config.toml
n_layer = 14
d_model = 224
d_shared_expert = 64
router_score = "softmax"
normalize_top_k = true
qk_norm = true
schedule = "wsd"
decay_shape = "linear"
doc_mask = true
Below are experts of layer 10 (counted from 0) of a mixture-of-experts language model. Rows are named router (the router's row for the expert), gate (a neuron's input weights, with its number), up (a neuron's input weights, with its number) and show model dimensions 0-223. Each number is 128 + 32 x the weight over its row's rms, rounded and kept within 0 to 255. Numbers have three digits each.
Before each expert's rows: "mostly gets" lists some tokens that are sent to it at least half of the time. This comes from a sample of Wikipedia text that the model never trained on.

# expert 9
mostly gets: "\".", ".\"", ".\"\n\n", ").\n", "\".\n\n", ".\n"
router:119141113122145165106161116144144138158076109138160109162134157178138144085065184169112078129154125100134071105177083134133127151178126111142111091157089147142159139108090086153055150180077128096115100109171160104183166130110096155179139119186098160158130150083078142124130124140122151126111151121158168118139140123133183180099117064137136098124127086048066098102174118138106071189105128161093186127131138123159101100078101141160124142122164112102178170169135124170102135121130137136070126126156115147115114190145059110112040085098120114102086086177118162189119115082086165141174187103124138125187138112127184104122148144180106172093134182069145145114092155124148164091103
gate0:143135139081141131111116087139089135141087186120112076136206115155120121106072163165108157135155066105123117139104089165122121139061105107110117129196201140076115137084092133136090123080057120129152188115141084110114096105086114164097067095130097153161076147096137132139094105127121143159126114126158177135170167096128147157136136125186098094151145044069090100134192161163062138146141113166163168106149131128174070142120127173117124063132131177162117145161121146104110167126174090115128110127083153100143119110155113147203106092175175118105098073127175120158152122137144127098189107126135098106190094074088124081145141131090152157117163162105125138089122165085097194139076
up0:147130136170124091112178098096128103130142139084126105114133161128217154177125108140148197162088183157139153134120111133093170070233164110116131156143137103054045084096150171072124108112085138119141110157086138168091136174131157090120135147183098111109165160063090129126062120133081151038106135166113145178089156179150133156177142197154145157140161145126143089100108150116120086143169126153113115118172081152085132094107118115127064058113156140038125166115122145098117108146168119104151184151121118149122128174107149072130128105158124137145122135116145134135148185117163133088105092141105161074141087156170118149170139065151136127090173145137096107158114102121129132136152

# expert 72
mostly gets: "28", "27", "30", "29", "36", "40"
router:065127093063073185146131158152130110105193144140179126197182054083111122089084149156118115080119172156094116118162106139105085139138129101177174128130155138161162111113166075169097079171131101094104121137150132121190175128118118128113130125163105126078103118092123117131107124094159158136070142138056116191115176102111159117100110139133131081118093132123082123134174104102128115129172114150181185159079156155122137102046126100083136103164124093094124075116117127055171097087153160126101118128164135083171146145075118074070121128122174122128145091112118163132097126124082165112192154170106109092100106113145173140133089127112143171110136154095141127099095185059177182124093
gate0:177131121170165132150164147163109115122096108151094162055105125142118087106131138108152193106083140171194161123170132068125129187069137150078123111163161121117137105129106164151141166137082022159206089112118109147115128133169129168123122065149172129097135156118089115065173113062141116143146066156147129111128146111191135218177226067101155079143150124097139146079167081154101131128148123143145125133124135109102118129141145106112123080098099131126099175108128133101203124145121095186164125122168115135122156115132107129095174182121115128107137135173083074179114065165133132173082065117156135140123146119143161128138147111095142153124082133128105127158157102171085081128102
up0:143130078130166161076145103187142054140145122098097141122170148139155162161157157113139160099126111156149142153178103161072119156119115154135174140142164209098109096157067151103142137154143094134133063120012176139112148156160133087129153152124108145153105150144123143137155139140127200133103158161115179123151131136138166118153162097088145178115166104056140108077167162155134154104127142131195115126065147183133138110133153082156094081130084149100129191159157120122093127170131100122204094083173104164105158138150133164121181195159125064080128122089156075098087110095155168173149140129187135098087105105131155154104109159115148071140145138136089091164179146150158091146121

# expert 230
mostly gets: " poss", " dr", " rece", " invol", " indic", " el"
router:160150191094076177123101156126127141149133141128155099092113101072127184153106135078123161131154163101136039099132123114102174099132167174080141156110120169096098109152102135116189155092142100121070138104102135132142120058144157075136156141148108092141132117122121148113174177119129100110169112107147094094104162160149128153149142173104076069126119101137136144142093107215150141166076161100153092113093171134167138076149107137146092099098070078191090154112157107135140136109146166106096107139145106119101150133133053171175143097111017133089142118167071160135147153133177167134131111123165130121059195162146168120115179176134127175155172150068144135118073156160120168108150
gate0:184200121110173100020092114100091150094157127107142160139196126128153095094128140144078188102145122152131168168143170089179091118169110166128128134136070139149101107115160167110200108149110130144119076118110136145168119157121115094104155132137145154146142125101080103119127143089094118067054182115175130173110092089108149097123133095129107125141192210089108145160130165143119117080081176095076181141114134148118121177119141134125157085163103140089137073124108103136153155107122119179113118107063147080136123138094093131135115057079158126140154152111095162159127100176125127131092065172173061132094119145103101185092140143146116057159121115098123136118111114097074172079155
up0:176201102153075111065160139099080157121106122098148087143136113142163152099081070177126201091086119196116099101147146094164138137132103198108119120125087236132106134103154155074153085142099137125165067130103119126150168109171106118174109127105133171072151131146106150112138146126101139161140153133136119160110157149106191053139073104145120114121150135120158163097148139162126071113082173097104180137113137181137134100076129144129131128123116143118078144103157099104178224102128127149139098112111119079119127113179131122171142160087132148160175112161056134093111150129156143079086105163132078044060115113110114124136123071145104141142126139097113112116138159066090114069147

# expert 147
mostly gets: "==", " stated", " stating", " slow", " rapid", " began"
router:077169122069122154122115183115159117118149156085169145099129077161128105102055101119106109122116107109180074128168169132131112116167072171168134081101190135166117068184185083116074123207109120100071152103194142142140144094098132139110168133216131139101121144124162110111129086187106171107120137128093060149119131086085104140084061129129096076119096075156148085114090073079124138169134078177134167165174112125123145132139096143071084130152150061069103162109088120132098091125162116089107096135113142120093140115110113142116143141112116122140100128146156123103084137113060165143162167127118156136133150096138133118166095069124125148109124132067136150079111071085147091122085
gate0:124128136095096073076125113104117133119093078181064128158104166135148121161185140102125096106195130133136174187127069164104141115172141102110103150133149036128106167141130188165156136145144127136165171110080117142132084093162091126106148134143089129134185103089063180173136154158107157131108148142105117148145081172096133057155147089176133157124146130130113109157138103128133116082117107083122142093102128116120107128105109120191170136110089164127181088113154116115104116143029073128129151067087072137108121145151119055165128158129066143126140155136197101101125131057130150139170088125102101160067132099138104184197079125104117133072143066167111143128154093083137114142088
up0:133117118114076105108097133067106116158110107156128138165110127182118121144159133150111163126221139092094105147110111222165174138185113163140095182106081111176094133155167162106128141093125154147110139141126136156120088075129156136132081138089093129136101107087076159110100151152112160147153142181111164162175100163100120061087133130170116111155108139150142105149148083111116118092139130057166133138121167139089169051079136093140111115153156110118182127149139038100147097135115104118162105048097145097093128106143124075205066166160096128109181123152157045095151151116116095143125064142086132152156124119156147160148087124119155195117149053137150099085095138087134127174139